python train.py --n_layer=12 --normalize_top_k=true --routed_scale=1.0 --init_std_router=0.0158 --lr_router=0.000593 --vocab_size=8192 --lr=0.0054 --beta2=0.98
Below are experts of layer 2 (counted from 0) of a mixture-of-experts language model. Rows are named router (the router's row for the expert), up (a neuron's input weights, with its number), down (a neuron's output weights, with its number) and show model dimensions 0-191. Each number is 500 + 40 x the weight over its row's rms, rounded and kept within 0 to 999. Numbers have three digits each.
After each expert's rows: a language model's description of what the expert responds to. This comes from a sample of Wikipedia text that the model never trained on.

# expert 40
router:531480482490452480467459496557456592593538512577478544451424465540530479481487478484589481538524507493491545465493441481483494442442477511543495473452510526485533513405463565481466529532562510417533433469480571508468489506463491549480485503548464522535503503515465526530465508489527492471537426427497454507531485493432479521527571435465504531533491463547498560532505520497542530511639484537521494540506504485524483524544482549499512506516487454514554453527430496526585551535496566523562605559545473493499527460476434511499574454526500548476524517548519464412533507456497516449
up8:595458433435521477483542503542555551493508482510494521495510539473526535560422517506507527458486560501476482520502487597486493469472445430615460470517527517526452471486533535538513532509502516507522470492486480559536553483485527466532471582490473584497462479542442472497484466510522555481479535539580424489543469545518564588508509410459504563495512485471564579521552507455452527485498549488523552517523469455502519481476431448578533471491478508473535466556538478558485503575453566477548454494468451503543540483460466571493494496507512501489507472510489512398519552502586584492
down8:535510439424416487536499423559441479527489435484526515581500438473496464490456562590519526526579469500536527493521443611457482445537417515515485469508502480501471529505577471526555508492481471520493473526511503551523498515518513523489528518494392475458535558532471542474566495514477497410556497458473508475450478516528539529501533464507493451457489469594578497502408540443483474532521492492503428542554457510521457496450565491508455518487522519505506491471495528486461510530441554599516501461484489472410514510551535433508517540503568428494531494501496521523562522581521476480
Description: Capitals and ext- pieces

# expert 12
router:512526523583509487502472506523555453482443543462494519456578485559481518486458556460434494526548474535506463484436540484468447493498452449461542540485526491485453458478483588414466432522469444517567523557482445487465585528530551466474505473467516501518488479532563491542502508471502528528475554506493494535481490484476482490478558499443477469491472463355524436528495532509530419509451524559424456537454469415453511533550426482473570571525461513507482439476529534471496400446545436549433490559523489465499516523519518546478468503452534529438481544479521538538466475483503513539
up1:523462508455499518471496497465456446466429520498501474433442437513547431484590520417484467485530488535544554469534507459542510510497428537461454491543443501508495509554571520508484423515485489491575590522532508493502443494526474442465496524489532495513458512466540485483451462491472483452489495520571457503538463477505518446460484545503568464525456520480506462535583464493581468523479463435503472439456560562464570473507481488568452523517525573539545510463524505493444474461488508609460460448556489452570581501481438478418442512508503563492470492505528489475402550530496540525
down1:487478562486510458503528476502481516514485554528507472471448497510597504537504484535513459488551455520534495578518516528464587488468451494541541479485520495504527498506515459556590474526541505488481461416467532516548619523482489434473474407524442500504493612506557503488441496509559460481535506505516478576481473512478469540496485509457590459455476478539499491557545457448526489505408429489538532450498451596534548509513493512469495441507551543495512528490565433433513537554500504526535504523556459593549504459467527470458517417544513496460525528513392515486492464487450476526
Description: Opening brackets in infoboxes

# expert 61
router:512568490522437479604455429537525528528464523498480539536532452544482598488426522511590492472502492561507461540454549507479432516479469479541515506486491438497472514428527533549529455550457503565508448551442455458526562495510492486540455449511505516500396557539622534436532515483521528484531457532443491542510475443505515512501474527492446522504496479480498455484517493494496488529471465486545551586452492451442512560460508483443474547510540550528525515519465539476554513512469383551495538552461470471554456478524501469510463575513539434504550405498513470503514542548511495496
up2:496491443501494509527556452529493508497535497521561437512478598552470503542519450502553496499580492515502536513501557501435469473520510455565481502545486493552465472493554487507519542464489505497456487467518564406461525513556475453481465506502504520503498581540507478529451552471506514470452496499423500504552530557557490400499535452520477529452572498515459602481543575441518564439472453481544523522503439499487493463553410528558501524574467496467570535465563533437548449532520544583452478446491478518527513419532535510539550505523512454519537559554554495464565477542459500465
down2:577511513493500477627545494569544476523511505451474434496470477474531505519530484457477494505470436490546444490485528518512556506514427480487517449463450451451508453500491409620564555589523495591557492569498572478521525488452465485503486502563417470482489523513528476514499520474479537510501516448495565545519532542552499485567430531505415476484526477573447492496512461428495551444537502508504564465561516482511498465423476539537441504532549488453509529475480518525510458565427482455516460452492597515483505506531466499507474506499426517514526510498524508437519589486492471519
Description: Digits in numbers

# expert 63
router:535519437496490451535459513474486521536455535490538559556554452533481551492477559468505493522517439500448425573518524564533411501472489495508575513527534438513474510522445545487518434553549449527523497532455555393583500478559491513504454452540518497528461535538486545467475509480458553474448539491467548562497492526478521546525510543479496484544532447519514452484521529554507511520494513441568530508602477455514463520551539527425498530541538432581486570558466526442485447518439488499539546512494486471472481462482590470473497546485414491502443483496451582464524537459434522487
up1:513481603437513528481502540499478528580478476537484537509552561511528451508520501444507517513443459508440482502510493441516428546546430489496486537506520480516536506512534482556513518555506515471458465471492504453559461506494543534539514432433508564511478535545542498448557453501509468503476510502485550478505577583470555479510543465507444566547482585500492524466493489488484442466540515473571568449623548526556497396462481502490485559510548498513519488536436484543537465479466463443547486469498596475411535499547555518477479503489541480575397461494523439474505550472485532503
down1:486539473514485531454561449451436519544481495481485569510509530560447456433556488512531477486488534525527551463480563450549577461470522448538528511522449589523585465503499471519422503488504457488510451491509474506433540526528562490453480543445482502489531430564511537540515525479464482532446571471555516562494560475473470485562561487573518536513498465497505449446519452440513472516543527444546558513492599536547463452545534581513524561510403417458495494502489552527583504561543503532497498512475465455584528500546500538541517494518496565498526561509492480494482449539513515535
Description: Dates and regnal numerals

# expert 45
router:530548493514483428497511585474465465499515453545523474474558543458552529431527520497496456563511466465447503538516537546581516448563512508457533527518539483508520534511476528561581474472560490469473479527590487477522549494535517516498436515491495561486513485492527489486536476496483464461499549471516511519565491504525478466473471533462507516471500479534515508466488574440593527520475516545588447425568504500551466439423492492486462528430640588514496482466498550420497541535445458481443447472448439563505524479513517523445425510512520512501383528509456513504499511443502508546
up2:469504436506531556495489469487538465548424494535582524477497469424506515468422503472510523518478511505458448602482535477486507564563533513521575533485458530562560554480461498483556463542566509579531504472474494479502479472523431435543464488427605541469524513491507480530481515489518483508366517426486512548501534522498521563616494564462519410447509520462535535514561543499446548469444496469519515446579506467473514439540532506545567477527447517454493503421512461474502500487481541511521438490534531503441515517532499521479503472525472518529468479495540507474478550575470489476
down2:450532504502531525458465540494481533483479570518505428539502491459540533476541440506486428496461465487487518484456424519553421484465545472466470459517472459413481479513450462425527436446567522505465471458449530486515536497547469549500558522467437510563480502378488410462456554512533525479547554446438549488515498471487475499486504455521529498560497514449503485536448497517549482464458499471526512545526525504503447541427546476461554569492490543502483501565471533486463472492512505549567558432464516475439521449517489463417557543495507559578519512469488368463538514532494507475
Description: Past verbs and participles

# expert 19
router:473536483485490464475452503442485544426476488518529500491514441466577544471556513552473396535448453426509551512583483524452442533575529521459501457539479477528514536504513487478558487508539555456483497520528530519545496532469516502510458532449553528433561531432499572405472490527478481443462513533443530463527513580506528496462487478473496501508514536484523535480486528479528577525465457500520525518558525447509499471508581568482426548505546508546447525478513518443508540471510575572511528441513492468392586515540481502443455474535500476515420477518503491443496473587412510464
up0:503491441419463467520473544468463511448484475526535481485471490510562513494469518495502489486534514466455510418506545495504408434501507499481413517531492465503527461541425471464512521547471464490454608549476578431474517504549428534505498527504464524462509476527451517465477503436461537437472428524468518428497429548509459473504513508466478449529528580514454554515510544531541545462521468484455446510555538504486488542524520519525523478595492600565527527537502477489519500482515545504492434417460456537492508505499528357445504532464463476491415443513446466519422535477515468483
down0:523525525488506496564553527482474465488529451444561556487502500455473470451504573556506515479494399498573479567496492521447548518547518444457535535467483519478507461499456531604552460503435442563452493495579525537500486527444589512450561469504482499435504507424482473562514457566539445569492511463549539569534520473488471487468485549494475489489448471529482526533493488491505484483478455551532509468516468556505510530540555599506495500499510468547527565612539488474489539447514447552481468516509478496408500473519553505533389518505504489451474494538570474534432538520513528552
Description: Verb stems after to/subject

# expert 13
router:538505505466473583454485519448484491461470519474537428452561504396538512461535499553433491577528489431494495457528535498544551518566550470460525502569450509487466541487476529447548460475533530465476502495560502520512525509517479487517488518411542464474506525456535480520489448508438448502490500466515511506565500503459510443497498455497548494462456475465565565442525520499560568520450543487545516444529556458483514439478463487508510596414569531486494455525564524447441444464472398566469436531487471438486490478415467475450454489578530533532442542463500543528470468494489543494
up4:627561520510496546476546535476530600465410489516512425543519541526506454495489458473478505512547538531495504563595547508523479518536443499528504473523390487425507493463491492511573527540550496511457491479521500568531540494454493539467532526473567544508504563458534519497500412563446477507454448502461474477496497488471513444567403458454524434482484536466588562492481469469514501536469506529544458522573511486465431492492525522542545484497419493581533478487469495517518568514484487535534472489580494503486494466416502485402494509539480479446451532489468499504484480528485481452
down4:416484468449484541569475485508487503493505586479552434497514459510473478530551540521532459590471490479538512558476466501429485470551545537549488489527511499496491520534536478520430417512479527477516524498497496525546410488498497524530559540499492531506439533550469408440399561544494524521449506528546423482532468481497516592514575465525466453566492551580498488471524500487520537495500443418452520467467527521473512530484479498586487535480573469438557573556583492538461458482567508569464503528503507532413471474560526518465481460494492538435507442494490510517495464485544532487
Description: Auxiliary and main verbs

# expert 25
router:543462486484551476462462434448566517512500567528478549461515446540449445485480471498488552508505532483442534528504408479485478496563471554450517512479514583469517546467484548455547539472520491523532453500512463436539443484584525506552608500510459471487548518524443557447461497537534521504538559572532488455482528516414500464529516496578545456457523470501432573557509482512445522550556518532508449537464430529486448556479544559576473551438472554468487565466485468522420556441493499486533485534554493541479472502517508488486499433449519512444514528476524498430499543477466457476
up1:537521573522509450524511532393491505495418519452510495511456463559504462522517513431521544457505450515534537474483484489510525498471515586446447456489450529510533455467466537520509550497504483517520442531494467495497488511456511521533599538521537444462571524475543499507515491520437429536539515501452480495428525420491581456549500478473527499523519528566507585482505477524542495505525537537457490484478500495562483424515497507471568587479472442529489539539584475554470497444478478530474498446486446547536445510417578381521472529549465543478506618477558505464473456503492476527
down1:592469487535437529532458515455493530516518511504486512487497597496529474467485580532539550517542488443451517428445531479595551457453454446485463562493491473478569538574488564491475524444460533513487465527559459511498472499563502464504553563506482482520528457511447568562557452538462511509450484546488531533445509533478440512450448495535541506508530483428475482493438471561491463545500481506524570579466480551448471513548472452488559468589498538433500553502523451477414541537503556454481538493519501568467499561507510502516473453494467543465533531574552514562455453456514505511
Description: Opening quotes and capitals

# expert 6
router:502484527473476460447524502509501502506489558410492525489585442488471489575470534483497527444556407513510415494516486467471554525455460455521588483510519476456472519503586538537500484417530520514523507513538478542520463544490512498555540585470488512560507532441483545550482507485499435489486518432551474533459433488593472480435503573483546457464514498484579425553477575474540455536446574513491508534510454510476495528481479528499519425561545528526547491509518451443552492497469536527489503545584486456488551466510535490450480542506525472515497543414591558452450491515510470452
up2:418489502470455542437513530522478503496507576516514584478531491482501522554421496487481490507443530488501491580536465419496542517481541456552467471477522528458513546496481456490473516438429507476483432552482484519497458502524470503549520507514457508457510466527436455498421496436471565556515494503521459510445449488474451524496538436485501381550527444508473464585558505545464476472489549495490427432462504457527535537514590488499508530571475460435430375511483452476451469493601545496500519516529507527402505490500529505490479486561492534518528526485517460497519516406487539526
down2:484505445501523476439507503522559526491520491530526513438463514504495502515531484421561548490576517480489492482516492414425456503474500511512489489469463518542550530442399459552454573576462507531430564451584459532486503545522487488512499538556484508492456435523554514517453472414527496546498522475600470449553497521471537491454483453551547522495479443520490501481521458554433492492574480553476449461532481452537479476503488554499448421538526500479500409502500442514515558507551534513485541584466528580552451556450421513521472497506523449515475528473537498515510528409552457511
Description: Copula and field labels

# expert 33
router:469561518561422466543455433546531486538445512478469541526518494485442528538524482522526557473519544502494484527474496524464499477504545485485499545487496452534447470496496549464433496569448486586522431530565485477524627498513528545494531493529546469481373479525568532528502504420531503528594537455464509520493482447563537503489487551533469513518493505376461504513541472487552446521434532442438537538431517483490475533492505545432480587487530544459495514453542447470604469495537442502507500535490501483590481484515550488484487541497481498504547479488543453499461513478473480555
up2:480480538591515565554468447525527485570455568493519490513514515549541550547516448455511476472466512456542511511469556544561488559535488459528555540422442440469545560494546456515474544491502510484443498596493498487530487497517496480547519484557519548450514511509470455514574442501495475529495569567513495509527540525502448523453467529510435526509495593534468504506538501556494499489551537472493490467472444467526572443507436509509535484465558568527552487487566468554484531541507446466433527532605494419453466516496523522452437528570467494514444504577486461401490490459537514452
down2:593511486480523547549541534516519521540537499538491564498491511464515522496513502533398517489420480521515421506487483474508424522455406492476503512562484491531523466593518481482522531489479475543482516490554490435489540483522542464462432495490425584491495532455446504518493483524520478463444465515533506529411447531450408534493483509464543557504516545455512536531489394494527534498523452504442501588493491570478460525627516430505482486552439418532518509496524493532519534496501515513521469479457443513513546465566477474482548539476549538469484534417565556562490545458522497459
Description: Year and number digits

# expert 36
router:509501478463522451560571484484537449540558529496626516392462514517462505435537464538522512475523537504518505491467519513515481546451470490550574505504519576538484464433482413503440448526436536527553558511480532496514510516460557569498429542471470519538537506432514540462518474455466439451528449566455494467428416497481445510510541510475500485473608528564485503530552525523523501490590455538503551464549484552525526467531542506511493524503520547511499485541481536497454524494551546483476505459514490502515490499535544470411520560464436464479475547457463536601479517477484501432
up5:497508467468433488523470440491487435523429513494501514540489521391461436464544558526531476507533442536482485523574526499515494546491505501487451424571454533526476494550534535511501473492463530501530512534474567498471486449452422497552483505404504482528556552427519496543449459431453535505447561509477552512412453444464506597489487446482543532477507469518469532478490450479512479527475584498551448492514468451498504516483539472513544588522455582467529464548498504504540506468532484486504428552530453417491545455470512464499505523472456555474527512470421504548539468471564535407
down5:456478482470520496557504482526464446549459541478546535491545533530493537515449505457533465508496531426478559516522453498556452485457507527460558516537533485483458579506461459517559511498530542528539485515491512456552565583506489473478518556553482491493441456557503401501531474446450506556544535522523487495548518528491548415487395401525485506575534511513481551439449486486499558480564537555523512492541522538522500465556516459495445506590589501514472539457521571503520479564435515493498528508446447502517489495483478492475482534483490495449492571514516404520463568473529390557
Description: Lowercase word starts